{"d_shared_expert": 0, "init_std_router": 0.0284, "lr_router": 0.0007, "tie_embeddings": false}
Below are experts of layer 3 (counted from 0) of a mixture-of-experts language model. Rows are named router (the router's row for the expert), up (a neuron's input weights, with its number) and show model dimensions 192-287. Each number is 128 + 32 x the weight over its row's rms, rounded and kept within 0 to 255. Numbers have three digits each.
After each expert's rows: "gets" lists some tokens that make up at least twice as much of what it gets as of all text; "comes after" lists some tokens at least twice as common just before its tokens as in all text. This comes from a sample of Wikipedia text that the model never trained on. Tokens count by the router's weight.

# expert 12
router:173152131101101136194096073151125129128133097106064160186126104088134153168103175139158147112190200173144136121162173121102140097061149121050128133153076090069149087108160091116119162176120115132097104132158138131134111049139146115143107141145153094044171155086148144185092074153147088079
up0:123134068126109152138103150110109097121148127113146142172084118175143132108174129139140125145088129074112102099171106157095116186124178114133109116152136199157169114157191121154115140111146119173109085137169062128056159159201112189118119146093138181095156113131092077127092145134093087121
up1:081193126052099138057097086133157117117083108109141129106154049114089136131162096106143107136163098169160093096064149131142114125137139149121157125132155159146102180086139132107098145041086098105097138153145146017115154109116132096093138116073201125157180104123089115136115140114184129043
up2:186137135159133133142142127098181137109111131110084143071115100110146129138174117151153092069122156176085128172132097110131082100130105119085134103172171113095148136102122106113089152176108171092147155123138139115153148139091132118113164163141095136084137082122141159127135125143169099071
up3:145125113114099078118092150126158104043112108107114126114090077163062092163108116120192140163192165106124123108115179196152141106141129070126111151128132124106130125166130058149143095090113119113157136142062118136098102181097136152118075145128137084095134071128066119128131162211195108107
up4:155121156104148097161116110188148160125134114158144153130124144177171109119148090138116184071074124088143160115149110140178128087164178168153133123108092103146154108117105070130121124134143150168152103163168085108121109148158138074104189138164096140113115167165171098174050069119147140098
up5:155112114124124127154158112118140096133104148101094084145167132057128127114108144089137131120120079129206145127131145142106099149123166174095071115125141104123159175085181109115095143134128182154186087124101121142114108083095106155145076167098156112086130125134120076154084207135166129131
up6:122066134127139111172105199104114094130158123101169117160113127106127085109169120147124090196111106142117129132094166123127104139110095074129139161159162191164075120115123127136117067142131108169135115142138173116104116162161117186105195156205188115174111151134175117098101074135190093119
up7:156167138111134213142150172147173135083153088107121157128135142141150133126165074063168122101103181119134069134122116116192091143172154107088147146158148095156149056058083081142183063140150164129143173175101159147127137144069186121121134158200110107082151106079123105129161132137174148145
up8:135159180145130114133208093118165105124134117129123175122141165136118090170175137128147125136127136124051174108118108075172144148175200045149116114126108113091041162101089122114098157065093187140082099111202148088139132143142169089168189161137126138146146128150095114185172135140125086140
up9:150100184110159217160110144160090106084130101070107117171167103084084130131157156161119109111114130110107115120063173144154096105101140134089160119128123161128147149134119118124126155166147150175128056121099099032036068097125129121143167117101111180069133159111156160145131143101121134168
up10:166111132080115104171089080096132112116134128155069107090114116107174155155133110095143113123195107147084167105133092068146117138086119090137157150113082119129144105154129134122158115145096115144143110121143094146147053175062154121113078127154150123108129118156031062181136115153171126146
up11:146146112118169139063151100145117174111064136133099168104182123117046072118062164139139145140132154052078127106156148096115190100154110143175127118125190132146120135091093120128095087125178159107121150143136153045114145138118127110133189134120196097119141126139086167137115182129116139112
up12:128121115165203119155062064176108154102091155152084165064131137104159146131095129201169120111122185147128154119111135139177023093084153102101086167172190136116078149129181122165130144135096133186149106139185085085169129088147155106121109137191205116106128099186135093173132151131096085135
up13:145081095096100076126125129111164161141146101084181066142105167107081129169118136087118158157161137122103151122095119141138135129126053153135098166128143138161144092133137135131095056111174097150115198139124133113120141164167145176162187117130174150161106166145138177128132117121135146083
up14:152123131121118167125149088136166164102111115101162192116174141095128148163132106162134101116099177147123079099109108105126147085093113126147165158101113126157124131077137088143088072128174102157120124091130117119061120132081107124102138113186105072156088149140150138147141132125110064158
up15:137114126166155077164149150151107124119106120139105184146205102175145081099185111168132138168065132082204114163146148153173100109149134140156144081108128139151127171112072118179107153130112088148131131090107158135141154103070117119154125134177123137114146084187149101125152178161142081130
up16:123135130137078125142161149162193238126096136104139168064173181116089159178100093157130101092075105138206148147117104153115144174148138130102163139150151094166078166162138121058133100079063144120141094086127122060114164155173121091135104110161146093151143106157124045103141119148101109096
up17:113178066119085070122136143089173140088160082116128154126156148171100126071171092027219132100151105120080140159143136129084206143105124095110145104102152170124128166110159126116143157099120102160075125178107153136167097190111129135113138146111119140098126116090152095180162153149184115122
up18:090085153101157181149132108177129155078054067071134146195124158098057171153087112139184136104128123172174136117111140106091185133090146099124197120170139063148101158130145100113131111165151126107114089135172110055123161110081135093091142121167129073082101115140087137139167140163147101129
up19:147117100146141146076096166115131195127155075104088121093121171095176182131128107046130043107178101112174126121164085159124097159104125120100135154091152193162098084112166095099104147111155179153137112143137142108171132195078137158137132106161142127178099191169087121124093088199203140114
up20:141149158060140111122131116103139077098110121086101059144122095166103084125130114121136100200137094149164105111139093130214164154155156079105101161121161153136201155112135102111114126144139158168122153104156164129065138127055133083150137135200109115091135174139108140149141146148153079079
up21:174106126080114121126113129152146158085067049091226094104141093148120105128082146108188173108143154122114122136131095127161120095117161149102148196140139175069156157105181087161086125139115116115129104160189110097145167151116125085138118138134182135156118125101144129081152154149138093074
gets: "201", "200", "202", "199", "198", "197"
comes after: " ", " (", "–", "/", " =\n\n", "==="

# expert 25
router:158135090095110109131111078107144152114146109074150124137138101117104150186175158114193184121206100142096123107098081103156112080129161150136097185132093102117164134119198117168078128132145116072165120144173131107143172148098136202091102173121173126085164128102092114139115122152156101120
up0:162088129110164069146138113127181125106120109111093090142111105092111090140152200161151115132174107099119142114064176124136205098130133095164079097118182085109087136120170081108142154152121131166105146109104132105116075110125103163143082143164198146136163111091114146104122156154196152104
up1:125151106083115104157134153110208120129130105166121050177136101147104139114132075122138142106137123094178146081169134087104114113143091103128140173140176125100142206156039129173184138123175192167140138099088130119148147157123136179129081147118179124127118086123173146032128125127200185155
up2:133125133104152128129117191114085163089045125045113115124130151124075173124091184160159113113081149147138179156104128128161142123073174153075101130113168111088067112098101108157114130120119102085090144132086113068118156186096072147105095137150120119039124109039113111042076120133131086136
up3:089083160074130101182149191132143101108120113041158095164099157126137165157121136087129089112110150163174090117190087165126152100110109123098106094179094165084093143128116122114156100106115103106088142086109140120172131099132208028124088095135138090112146122151140130169109127142168142086
up4:169108107129172106135164082133141127117081126105168101146062085184164158166117190136112114105098134113096169102129147160131152134172092138174148112111149110091140111145201109143155143119169144116121172078100180119139093085137121116107121167155118177093147098147127163180171157122135070149
up5:164155113081087086116101116143143137117120121060135081112115141088128086122066105110123099160147182114143113117087128186107092158144110127106208113144126152150108174097154115084150100157092119119105137156051161112157126122142161096115151135151161056124185094112153135069083172126145102052
up6:123062126130109142094057128134038101101097135147123135087101141115127093097131198139156127106113139120119090168177145109124019069183099083100090094136137177129115132123127133117079093107118137131146137127099116105110109169146157114160092146145176126153132150131109151128133100096135110146
up7:144140105112153125128090120102160095132129114129151103121178127125160145120161131118141173104149117123129226073122153102125129144111159107078125187084142169096118121154137123074129102123156091127096136135112115123067091091165112177149117133125084110030118187124140088109082143155126136148
up8:158175101086124165143129116131163098131118129148086123149107146106148186178134197148135141116189136070113109154158131181162075078130212117125179090117075064148093111163152130144093147119078159105095101145101166114123158135097157088121151148141218097084107171134141126155174163194131095143
up9:161138167122151098177123180089163135107115114122147106139093179105112146103115137060132111139174115104159106105062116101178109111117138118118123094096132086106141104132188101163130165153110112082097136184084149133136117115122165135084138162114130115110127105098147120106111149140095114101
up10:197094082043102138128163090132153129129144118145133134214138142103111135165134129148119130053098139093085150149150141167112070124116138156078155111086139114142097129135104125111149157140139109151164114150163146078111135083119134147138093141091163152138164074071118093118131113126105140138
up11:131120139107095190145093171104141117141145090158117095143091160109118129175133219063124177142133130154095086084129150176149118119114159157121186115172128077095108165099146109147164107147092095100094118121142140124157193106158148120164183182154189069112195140135124084131086136121158131145
up12:097181166143112089110155115136141087134141124122170092140100172109138134127159164077150095098155164089141079130102165163075103172073135170139205136139078109133115106131123111140133162097124159083161178117111100102113137152158186134141089063147184110145169131130162085145134155161121109081
up13:140168145107184086071137110106069101125084102055127086121110109107098130219136097202134133086140168147120145098052125111156197097128112147160181092111149138093139113101103135054176116101152114098095140171118134112084135099148122096127129153133132118132195217156073130166163143119105098137
up14:112122088098129188129165117154120140111118148145114136121128114129073066131186116166131144121151098118168090129111123095152106103152098091139098111164087189117157137087125117124157102124105204193166083098104140134125093087135188159149107104077113163112136178118113183160104121125111132113
up15:144134109103113140085127111125131127128057116081118090085141118164129128137057141060142112068144121142119125174162100093142107148051136182184146163102102155108128104157158115129129123110152167087141102123157086140130141180153121070071086158154069135073159087098144140120109120182157190070
up16:153107114112111136075130125115137137081116125116076065156124131083100177169133163107135120086107148144114173065151126095173116096112133137098134119149127137092148088127156144132106154089167054099114172102108125092144137110136168094107083179134174104140211130125116089129150137130150130076
up17:142110124074135133138119130128119160100088127121126109170167168139119174180158100120131076154110149139131099085128140148114164092100117134133089173131128105152160156196124123162176183139103071137087160098083149085126094121088165118120153147132125131102143117134114168140070149150111138119
up18:177055146073116140150072132122129159072118117110155098111145153154108137125135152141193119099147104155142112135170070077128123115139064139118182106132127138102126119104169069119144151154079161142112092162143113091145142102203150108105161146177135132067132082118170181083112135146133134090
up19:123182126069082213151174131160117137108115117138146095086159172144079172132116160097149077123173081141091132145087168127127156142157210074136158194178127106130127095149173126090108154161135125122160120129050099157189125065129105170130104111133138082136110132146078128104141122129137142151
up20:139180093125131156177161085137125099090195097127172131118116103127128114133115088092137113133152121110127107091179165154100186150100185151100130153152059126102151118185166106097109077141052179134091071072110148136200141147148167112099082130136121106076179129151087132103147131134142127147
up21:077133148146179145197129127097123102123173117124153162107090114149166114147173099125148136146152097111141151098178100153130128121090138041151139170145095174157202175144092116135127146090176111174130152127142110148160059128076142129183071175150139182135160181162110149115097196135105129130
gets: " d", " b", " t", " D", " p", " l"
comes after: " and", ",", " d", " of", " D", " a"

# expert 49
router:195150156071112108101148143146152198108100066078104119119119155149118121144167133133144171139139153097145205176119123147154063125177173059076116199107125113044183161128161106146150136084128143143143130119130119120124121158102103163194107122141143089142209097130142124168096125140137135092
up0:135163086068120178100152075123089111110100134072133174132152132095131178122160129147146129143118139123116139115117133138108124157166119083127104122143088153091152104075164127125110040131116105145127156123070138124093181144183120131150118160160169128132103148076118130122141168136171126145
up1:158117143090118105148131156190094175132093085140087114135179108122085165117155132072118138096092074115129109179137198117146124095148157112099123150131106122048103142091147129129133142140166160102072094096117104085081108093111149190115101137148152151111171083096139074081083163132145063140
up2:177092127070170124139115134164130164121081125134106132100194121128112097146103198154158124129107117109087118100143091080146069121123143143090092170154130117095161139112102106089101097076121092138111112140165185114097182182062144148141075174099159131067115119080184192103058094125133138124
up3:099140074069080186110161090139064106078095142078121119135099125141139203099138202150158170108100208106142132082147163028118083143121149159117108084149074105125178160184177125113091110105122120141146181116164081120142186113221118136103110119142181136110120196118174099139106207141141153102
up4:154125124101117129102126127134129130137203104140140139090140132147135156136161141089116146115107150145112102100137118089142174123096136125097106067142126112111152135134062117189127066120255171134157171073128139122101079133054195125145090155151125118091099129127185170096085129171196080131
up5:114197135110105084091091115115179125135093122089138120139116094103114124192130149184144113127120065133172133143149082127102122087148134123131118120110137123158181095114109107153074115149080042151171108110145108091091114119097093128155128160122082168101114122111120152100124125117121149124
up6:064104125077117145184157120133117115114115152119136103087199161158079072170111188127133136128129163149124163170092113172096118123107091100064148063174078182078119094059154106135111115120124151137091163130165078129100163123161181092122131161117089109159142159151155141103082170139138082040
up7:123153117077128106133141084112077070122101105084120087211093095067166136093114161112130158153089129108118128085121157144105146130140104117162121145095143187105176161148133116155189037106152112131137043119110105111108159113156151131118084160159130136044172143126149124140083155131117092129
up8:167089155141115158137100149139093118098107148034135075123105118130134180172088150126154134069151097129150154082116184182159096079112110166141140157141130085124158074159117150113091196119088224038088098108116085094139051161086116109129119108099133107047076161128163083144125166132130158124
up9:094114120068160115082081054116106096087106137133141125151105133132167118085192142111127135119104122105138168119057092131082156121115091081178129124143164177095156122153120111114168062171089096169096200071135129100109087150202150115186096154154149140139188091150186167107134065165087068119
up10:126147154110111130151197144119119099106068133182143101202181148131112131136169148129126155100086134120117142088160135135138108105160107108181207157140116139106152107092058136134195150119149115122109088112131126114140139073105123114028104206164112153113107124123161066137182082123164096127
up11:185105079078162119165157144138115149137109100114102129093126084144088138155089161158120168104153100078154157147125138162150095103100132168086111167093097140104145140133125133145112151137098122148096173114113173091066111090137115083152126161125109183106140143088074155130121143167143137126
up12:151142152081079115108098127145118087130077133082138083121099070128126080161183098146135106113138109183072157146103097116172130138178179135118153105113109161095139141129138103096141156136118135168146029153175152155208149096069107078204105169090126131084108125085114079092115123109029139146
up13:134146098122159074063149121103086129122141138139137095092136151197095116118109129214154156104117095139113142170132164152052166067107108161143145140122103149090091124073124079176143083121158127193087150102137175116082141148113114183126095221170125115122140127117135159174191144132140127100
up14:176149144123099097164147171146204170133205107115132135150122138146157096160095138052132091093094164108073131138156130084121117145123102084143115131112123152139109118037132113128118093084174180129133175173160056112149127155144139195095160117107115169129160087100131123110179079153102149154
up15:042095119122138199099099120162059110130198123120077143111129107125090106147153171149131090160169060111159114079138130142090118108169095103152165112118140184121161143111072097163118099101146094226108135118112090103099081093103118182141116121117153040137056100097184152131088117129120133109
up16:148100114107107180118078095155144141100102125069138102136087093111164186047192144059149099145179101153139116096165099104108125146091135106149106178135096151086164155120152143109183109164159114118129140137113160125114103089066101127147107148172159158147160086093140124100127192150184122095
up17:194129070096143107161139079092077111120114116073091080145118045161139095130053133147116148109130168146130131108143180119117135101118177147026101144119109117096143100118187101141140182093175187140175126136107140146092116113125128082160144161153121165110189115147068149121102153175149081121
up18:153133054110090108133135108171120093114160117147118189106179147128158124109106088174124126089135080187143137105141092095172153151110107175116074133145144149127109081155147129206133157101101138114145157159109112135096144227151140098100065170189137149113127083145128108125140152143104164104
up19:121092128078135125106095156191178099131094127110132150135138066101110081162145141210148131084092157112116066113096176145187120147171106168081074126079136134080109110093181125090158128133130121183144125107113118131120125088106150137148170068085135160110093083141148106140144096171147156119
up20:125125125182175185141096136176143143091062133153146142166127120131110160089133179143141166161082148085095177121128132187178140170104102058144115089159118180082068164142119129151169128162120161111169113102162123125190116122126083103177129136124143103163122149147156100104130147119071068126
up21:175134111089115111110085084130108119116103147104090097090156119070074083123136218156146107136095104141167161116166148141187103090108125025117125122130127154096187132135137124096140115179100102197147106135129133123088126078069066158162168132097103048139109135035131159140119110130114120149
gets: " to", " would", " can", " may", " not", " will"
comes after: " to", " would", " can", "|", " could", " may"

# expert 31
router:156181151061132193111066134149141130111125059120109081172108071154151106140121186134149160136167142107110167082142109128147132098135130108108109115140086179107133165125157085153119168109155139103130096136092123123162088109126155081054139140132150092059153161115134071170080129140167105128
up0:159197105109164137098100155144148161111126165113136162109149117196172119108101086108159151146097115146088122150155141115124140114166141132100130101089153157115119049136112111135117160110085183199119141073098163100170134138120137129152083122183117112152075129108137089107094159113113170082
up1:132111080131113098155096157147105140094062054112117122171129186136082077133088151185145105148079089190060162122100124143082125098163177138072138093158137140116083083162111089144098142154129091093118108153149138127169133120144114139121121131129103090115125159095123154112132108162099122142
up2:165140113114122160092145152167118121131138116056168114083130129188095109124089110087146120144096107114104147157116089119070093140093107148122136084112144128129126086090128117151120139055056137151119123149123149119112114072152075087128069183160084121153076161166168101162131130168096132130
up3:123120149126129161142112089144114114100135066121093132133079067191180090173156102073137121141107119074220133164100132129138073138107198187162086112115141123106141098070054108189112087074110148177154148076088140117134166113151151121169082172138157110117147127134094155102121180125132099113
up4:215132139097170105120152156160161242115061101137086127099083109075079175124112140225144169131125135127047096113138160118156115059100147132087070112088163177135148174082138098119170194113075119111125150189115118143162146127135180125163084146171088137116174148112059147123096130156138061164
up5:143144097144069147163137146111130112137137092110095164194140181136136137140090153190146134118178077134180198124121100135130036120108136118166051110115136079125158115142142123179128161095158120102120085163068111103147125128073072149104102127116102128124110154144051076157159137128188093071
up6:131107147125100159113151146152147099122139120133159147084141095149137090189089112116155108128160176144181123214085161139120106146124097128088155158138087129033154135160117110138137056103143158108133177135102097146147150147099170127108101107086171149118143128153113108138142093145089129105
up7:173127152106154072100105130114109141112067098117192081113129111147099118124157137140142113112141120101101132187113105144087081049138178099059127044157107141125083067099064108140107073110126111147127183185124075121103153077085120141206151084144079121125131163149135061131139154205151113095
up8:119072151123125135090098139175047112125142120082185109188090067149135104125162140145133099120108142184125140212152132156140111133164056122130080089155149172111183112104192122168168163106186137084152110177099135156145187095163139136091155099168153139076115102080177096138108081141124162110
up9:121104098088119169055116080113122135130129131101078112168177155137123073150133181091130132131110095159093143119120102117071159179147120101159130132103133108099103133136121122146113112147193179134179118133097092101091206140158144115098134204111151157132158131091155210138166175160114102170
up10:104162199107153096126194156105116075113122073156125169163138130158103109106114147175139168069064153150060125119133110174147144132131178131076090178154051148116118126111183124128153158168114114123148153159104123106189061201169141120143116155123167155091115157101127063108160192163083144116
up11:147110170147094102101083098136083128074119156085170127133166144139121124102162122072146161173180097086128161148108158103124123103089085144131062166106101087098166107170138054142084131104156165070104134129109172138111112142177123195165118127118146095118079149130093073134118139144171151121
up12:146082087129094083141063133142083121140114132092098105104164124125111101147093132111186071126137085128161148134168123134089118122164091099085169105146138113089069113140109112089117162162098109125117160118088123117095099127084158105181145134084135081189164156133210134128141181178137014096
up13:092180124147170127099152071159136173089109112103145132160177175142154174200134147126120114139132144123108164241146153126085160146060104144114184109141076111126081105131131102111134104160167116141129088086106054086107119144134118145106124136157138111155146141070080170078128097115174149082
up14:119176111118092103104120153194093146115060053032150106133176107093144086133114144111132093120119123134063148154091153121049085077154147145181178128149120076091101098163151128203105084168086118164139114104121164075120153137154131112135086163175097121146156148134124118159152191165166103102
up15:137064106093127129119086135155100140108137141119157140111157163141161080106128190152155118142089182203148115114180081129092076118104143134075168165085062170161155122076116110092101144086115112098134130104140114154197159058116133112102154133134082084088136112103080132060156131172117103077
up16:140131135142131157092140099172135166087063124149135102159109111129140141139084131168131143097060120151133164084083107113140165159125098165124125112153143106123135109154148091102153183163108126117116108172096148050164100180150127118111098105132195099109149156167144098135129176154137075073
up17:122162142102162084062063142114098069134087102161163132115091124143107082143106122149125166146163159169180192102181064151204112114092142198109114156116105118147116089136138095127091104123097070068078111162118144108127149103132160142120115151137152128177147162180094149168124191153129107076
up18:150172091121113128062093073129148207123120144088219118097099160119109143100079141152141128169138154134078118090146147123180141139109135113074161152155087175137135115118107144128109144159167200134133196158178156151132131081120112067146128110119142113073145136155194157167115117155109125096
up19:097126077150152147065145149131153158138156106136166065097100131068144185190097119224192157122095188177153202129144155122137182125109104126106164094171139167161127145141103151129126076123156075084128122161131171139178131161097135105088146155152134132109117157125152103190164152141093104121
up20:140147173086150120160154094088177070140074156122098112203152185112132146149154135122143164130096099125157160113113111128106051166114164095088123075175127141147104150136110112148162126090080131141104139091174132095132153078158108122117139161085179118131129108089117194160106151135192135087
up21:146177089116171121121113123138071136124062130102089054127186069094070114158163193144139133174130095178122157110052149110152076130164130156166116138118141142120108081090158140116136109107159103161160075110185144122118175166101096125112166128116116163169140126114108146117093113149123084157
gets: " |", ";", " was", " is", " m", " with"
comes after: "0", " b", " m", "1", " —", "2"

# expert 82
router:150106155083123121130116097176140164085098122018089138128158102113106189154115155141174154039158148200086141119155139099108154117125132146096121192123096096098141173106220089162126134077126179112107094152173113090148154115137129129117120213185139098067141088151131153098103090129128149106
up0:182110076102154058167132114188166086146129137144091182099089112118153108127124131127152104100131168140115164172127208132127067102159140136124135211115129146099122208102127127133139104154141176157098144122093125124150123105147124120166104122112138124088138097137137107159146194157106100122
up1:154150120096103155146130154179136139080160086110111151119140123177133126181092145121124127125139204136181116146113125152147160125128165144132113160151107134125150137151145079158130105123145067152104129098145124139143139126143123116124127118093141123128123061140113116109115094146152114059
up2:164159098065073123110116103130113117066163119104208118152172150135132075161133166130188152137123124146112139161119062088141130138095125111170120109110111149079145101114193098154110131136163146136086152097075122088142153137155129135105141135115137071154099142117111129190090138158140128126
up3:145087119103160179068134123220181144129151133145207104114072067110125117118192155134132097138180107104116093162048121103113109110085099093085117136164154149130079138097178125129114128116123175151133119120136115116088125124096175190124162123117132128147088093094222145108124066122123146029
up4:144152080140132116144126134106126163132086116138157052079085103080159151113154091161140136109100163142104119114084167151160086138144127127130102159076139106085168144052116145118168151185135148173095168124152141152098113103130064159159117165090134067065126170087126127108077124132156066104
up5:150094082065080110117108100100091089153086152120098083110159108145116131092090117165146155136164135119107104129126140152119128064116094121060073130153137189066162175143071133152099091150169163115146179123141094115084227162076087166186140125157140150131133156166117158146114149162119080129
up6:127197151122136143146108221123111134149194166079170143093162105178097109134124137090121127125142132141137126099137202134135139045124199167113148058123076083127133081113156131152096112141088130090140148125080104151160178116103119071103092221119134133139122157121109163107139068127126121167
up7:168158125121144152162165119088110118149172132126171175096065146139132148180173120126148114136211138134119154142086115144085142106103111118109151156143024161128171044146167110136141040100181163174141148105107076143183144135135079100115103082125130205164121114108129140166090166158086124074
up8:178077110092124113092105133110134200104169122097123145083148110097123106091124120116113120147122132078093067108107179099146134059137166127146172176123072111135114118164090142123126079169081157169134142143079144101171152125144191129148171156108096068146086108099113137120151149130185152116
up9:126088112115102099168169164101139061120154087078137135181078193137096177148185090060137143118114105056133102133162114133125147141089132102102150076164107093122146165133068091158176129136141144090107089114145149123121157162119128105102073131142143167107129166133139088154116156135161131106
up10:081074149151144166135074110106122102143120133091133103097082141124147097147099080104146157106119202138134165126139152186103107090158154132038108203109069137093122102132156121148120184049137140107178134095113126156125098122097121114095125134168162180113159150073134126093086131120169100143
up11:118123175123136177103130108156170125133167117107141129108089179062136165100115112154146120078141122168112147109130151228136078133100172121091181154186115102098177142097163115174136118123171191134088095148116103151143122121172119154197149123189103103066112104083139133162135132137088136071
up12:154106087114130126111095079105115120115106125115105109155122081167098140152102156114136103133138115071084081166086148145071080169142126120124129096125078128117109166135112160146104111145203132192106133129065183090083181149126164182166128169081136115101155149121108151112013175150201095139
up13:149093127146132131122182152129103167114093104125119136101146067112077118140133061133139094111056103110183086065127167106149088165144168118044140167153140132142129150161153108139087162146149131115066142103119086146117152199110102155142099194122127027135207114084165081092173148116076106145
up14:149144156110118123181122173111121141142099126098090132101088091096101084115085051120139129111127142122104120168154154122112130105108102138074110174133146124096103151102105133168164117064160154191125173090126116122120151171127123097146135141210090100110107093098122187102134163139138132149
up15:146171156092136171171134115086136120150134051097103103138130097073146080137179096144153119112170086111127079113224117107127105163082118147081128133172132097149149143146107139089162088173101133136068129157095097086123094091105109139122089094048227099103146084127128117054137119164099116186
up16:174121130101113171154139088047123096130072092078121172096149110079160068182120202116132133114122164071107170104156149125165108146133119054141059166094136154096146144129083124160151178086132108107086177147137180095106137102141114101158157113144113184101119164158122152147113090152173123150
up17:118106148123103112157156089145134088113144169095122134130157090073110106107184113175131163128150168158184146097169141151164132078113103085104110128191106157101110104148111082158186038099120097178119110160151109094155142069128109164167148181163185119197147148185128151077170126158161111099
up18:100076128136165115172114142141125083107154171115160131099102111066108104157151171110134125086070172087165099128107133099142095144091161138080142137115114079159132175069090110105192088189161149189142130100125101040116128093139092084105155122108177147169127123133109145103138150101115158123
up19:169146088158138114126147127147163124122087135083089108135135097127141141133092128117144133142142128137180096155122139119136132190121153163123097150141185105129108153087104148135122146108097133120138134153176133186093147130162167104190166152189109105162046132149143125082135097136089099108
up20:139120138108095143101136128168133137130156089175069117152145139125151115133120156116111099182135139160165144175179149153086150159177060143045127080108140031124141124064122123085156127133060210125156107109141165134148154149121155109197127200158157106141111117151151144103134124157154103100
up21:108169144073177132150118130100139144137134132081090149119187148130091142121159187144128151177109164107096124140132154144160133110157147108146087124143148131151106101150101136138168119122123086184106121139090156149134085139108147196153173076103108149136090138121128091139171121168186126168
gets: "-", " United", "oc", " two", " University", " T"
comes after: " the", " The", "The", "\n", "==\n", "the"

# expert 73
router:209143114081087116157115111183168130110106110107123099191104086133126070164095137120179152107125118153124112130117111077140108099099096165120133136125048089216128167130185100164132145132130157078173122127139125114152157087115170118065132141148148102095180107094080161148119140160120099118
up0:142118121086155149149095123174211160098171140121095132155139063190174169159125101092175102099085160071161186125158077131095102131141122137104149085150086094166105098098116113112096072114167129142169133113147100092184117150116124128111114190143168099105131059143180188109120156128188157104
up1:118111102085151134110095150152167134062112071103141136160131109156136130107102137133190122134161162162157137147134088152165099127111105081139109147130108118115093124103172119154136208109106107130103085063178128107135074132087080114108123153066146165108160120144152135086083129212173121081
up2:111118145056089155132132055117122056131101086106139166197131126129128131164098140101152104075130164110128116091182129097113142168120099109136140130166066181104142080157097116139139106088121122121154084161129116108124083157111124149134169151079191161136120095091125126100160135154102162119
up3:118126145117135123171123127136108165129146118134120123170136154151128152129093111138141133116163121099126116130128128138096075100127165123195177126168164124115151111118086106152111131108134136169113100163119130121113119119175109156127136137176145108197126142113104135141151164162111083130
up4:109169085111132128158107208182090092127094092120105127076169126135115128103142127120151098126093192130166173142109118192076137110112131085089124101099086119134111132120155119127171085160153136162112150137097148049042083120114115144132120173173193099132087109106138151111048101130130101185
up5:191115169136151152136100106103203085098107143129125130091130088081079146154076117073156048150136154092119132096187048132090169111155111150100155140186136204129108088104097109126134163167145123115148031085128115122092113108105127183154136102131183140120114102130167119090153164141116125123
up6:109082118087101166110172129123101089152178116064126206165172153172087086159131145117153102131096123151187124108134121101183054111126126155158090160095161113148089118117119135162097170100147144093099156138077166081107156127131072166148139096076116116132108135138125124167113134140162103121
up7:196106109130103069132116075128156125091076130109122080156073110136099137149097182142122129134089148068115132070156106116103130118181203136094119194138128113201114194107140106109096108150127095119077173123130122122079163176172128164093110138195179137128178136141127160134115191119175088117
up8:134133089094126203172188113155112125106121121093127050155118086190095127168186106105120097121099107123201134127056149141141062126132128153196130140141136168107125165063090118168195179094152143169176101086114144096080077084142098061096133156108182141075158172158172133052137132126164072105
up9:120107109103145152097098159191078111141077153108116166145122125198114100144113101109154199148133190127139187086103133139137111149186115139093142144104115183124108120107092084113206129077120106190108131170144176097119095137137153103156133182125195077102137070088107137138152176179134162152
up10:093090093103149136093097091095182123061115129110147127116112206089161138170113138095133125145107121120114126129097085138093131124115201150135127166141138134140155179167113136108092115108072089077124165194098101125121142066155106120092172119136080179156153114113096151138152109126113112093
up11:131082096078085155083117153110147116131168093056099173171099100081153163142089122153201109119169186114142176177128120119142132121126107171162093152122085061130114125131187076152184149104123097165208173127145137055159138142129110139063148165166115103076202116081114093069103093186179102034
up12:075162091135209144128185146132169095088106134121140173183206133186104102139103167095151157113098107104163135187110111197165150150029120154095119110129108074155135143079143064128110118174138137094059166134063168132149144128074082112169136167112102129132125119097115135103108146175103100128
up13:144149130107080095084117114172122121132119127111124147164068099131140123135080128144129148092088195153107174112146065156120088128191172117068125138197176126190099142069156108162138152133146097163155127129140117148121186067134123105131101159168130120163128110098143112106117142191125097101
up14:104101029090130144089114112175138145088086069108186220133124117090128161109081161122168159147127117184155149127162127157089119134125129141066121160149155187109135117145167077147103132120129073128134111160149111068162168139120115110122112173157133086099088085127166077108116130203167073053
up15:112133134126110064096110112103147134121139152119092154142154207116075112081091130123126178116088146088078167109182096127161124143119165098077156132152084139126135164082163126167077095139113185125183125170136097141095124127123104135168117154114122104157180132148132094106129204137116102128
up16:100085117107078134109106162091190159063079082113122130107136088139079075204110166125255107143139128116223210155096132137109108093092154134091117102159077147144170123064103054104119132117135134122118131150121110105149094123119130091119123163129165132060149105131068115101117145205141092094
up17:176137101085150097146149135167177122133158124083159076122103099140078133057091139105150102147136131224118134095187091135168123155144077139115118190123172087124100121166169112157105105125141064155122073182159118098123149165091137172175074136100098155141147120124165098127114125124135133111
up18:125114135099120071094104113148102217107117101141107123120157098141158113171140179127164109115096119142126146125126099141104139073159097150056144167150118076128103171065159112089163125098145113162110128134117102120127049140104095126117160162144109174147108102120105158108044112145200131119
up19:143111127123147118190185137134170149123059084118143109097160142140056140095187159082143118118175180082187146111109174170143146152143099121173116148100113177115085163151129106093146161099154146173122165163089139083122070162189160079137103138074109130123139172140102111110143200123182111073
up20:144052142136127176140120144200123156087151099107180184127191124079170126159064138148140166114083210161152191114141160099188147087121126098142158153136113161187086124127103130165100151151097117166120134144132127106098143140109066085117110139103165089149121140104167131100122112137162150105
up21:117121122071151155132091147130148139024082069096087104124145091140103186154073115124220157067144136170148152138122096156128150157053138137105142202107121118129136130100120021160103154099116104120121149082136113090103096149094137112142162154139168147112126119119137126088135157175141046107
gets: " |", "\n", ")\n", ";", " ISBN", ");"
comes after: ")", "\"", "°W", "9", "5", "3"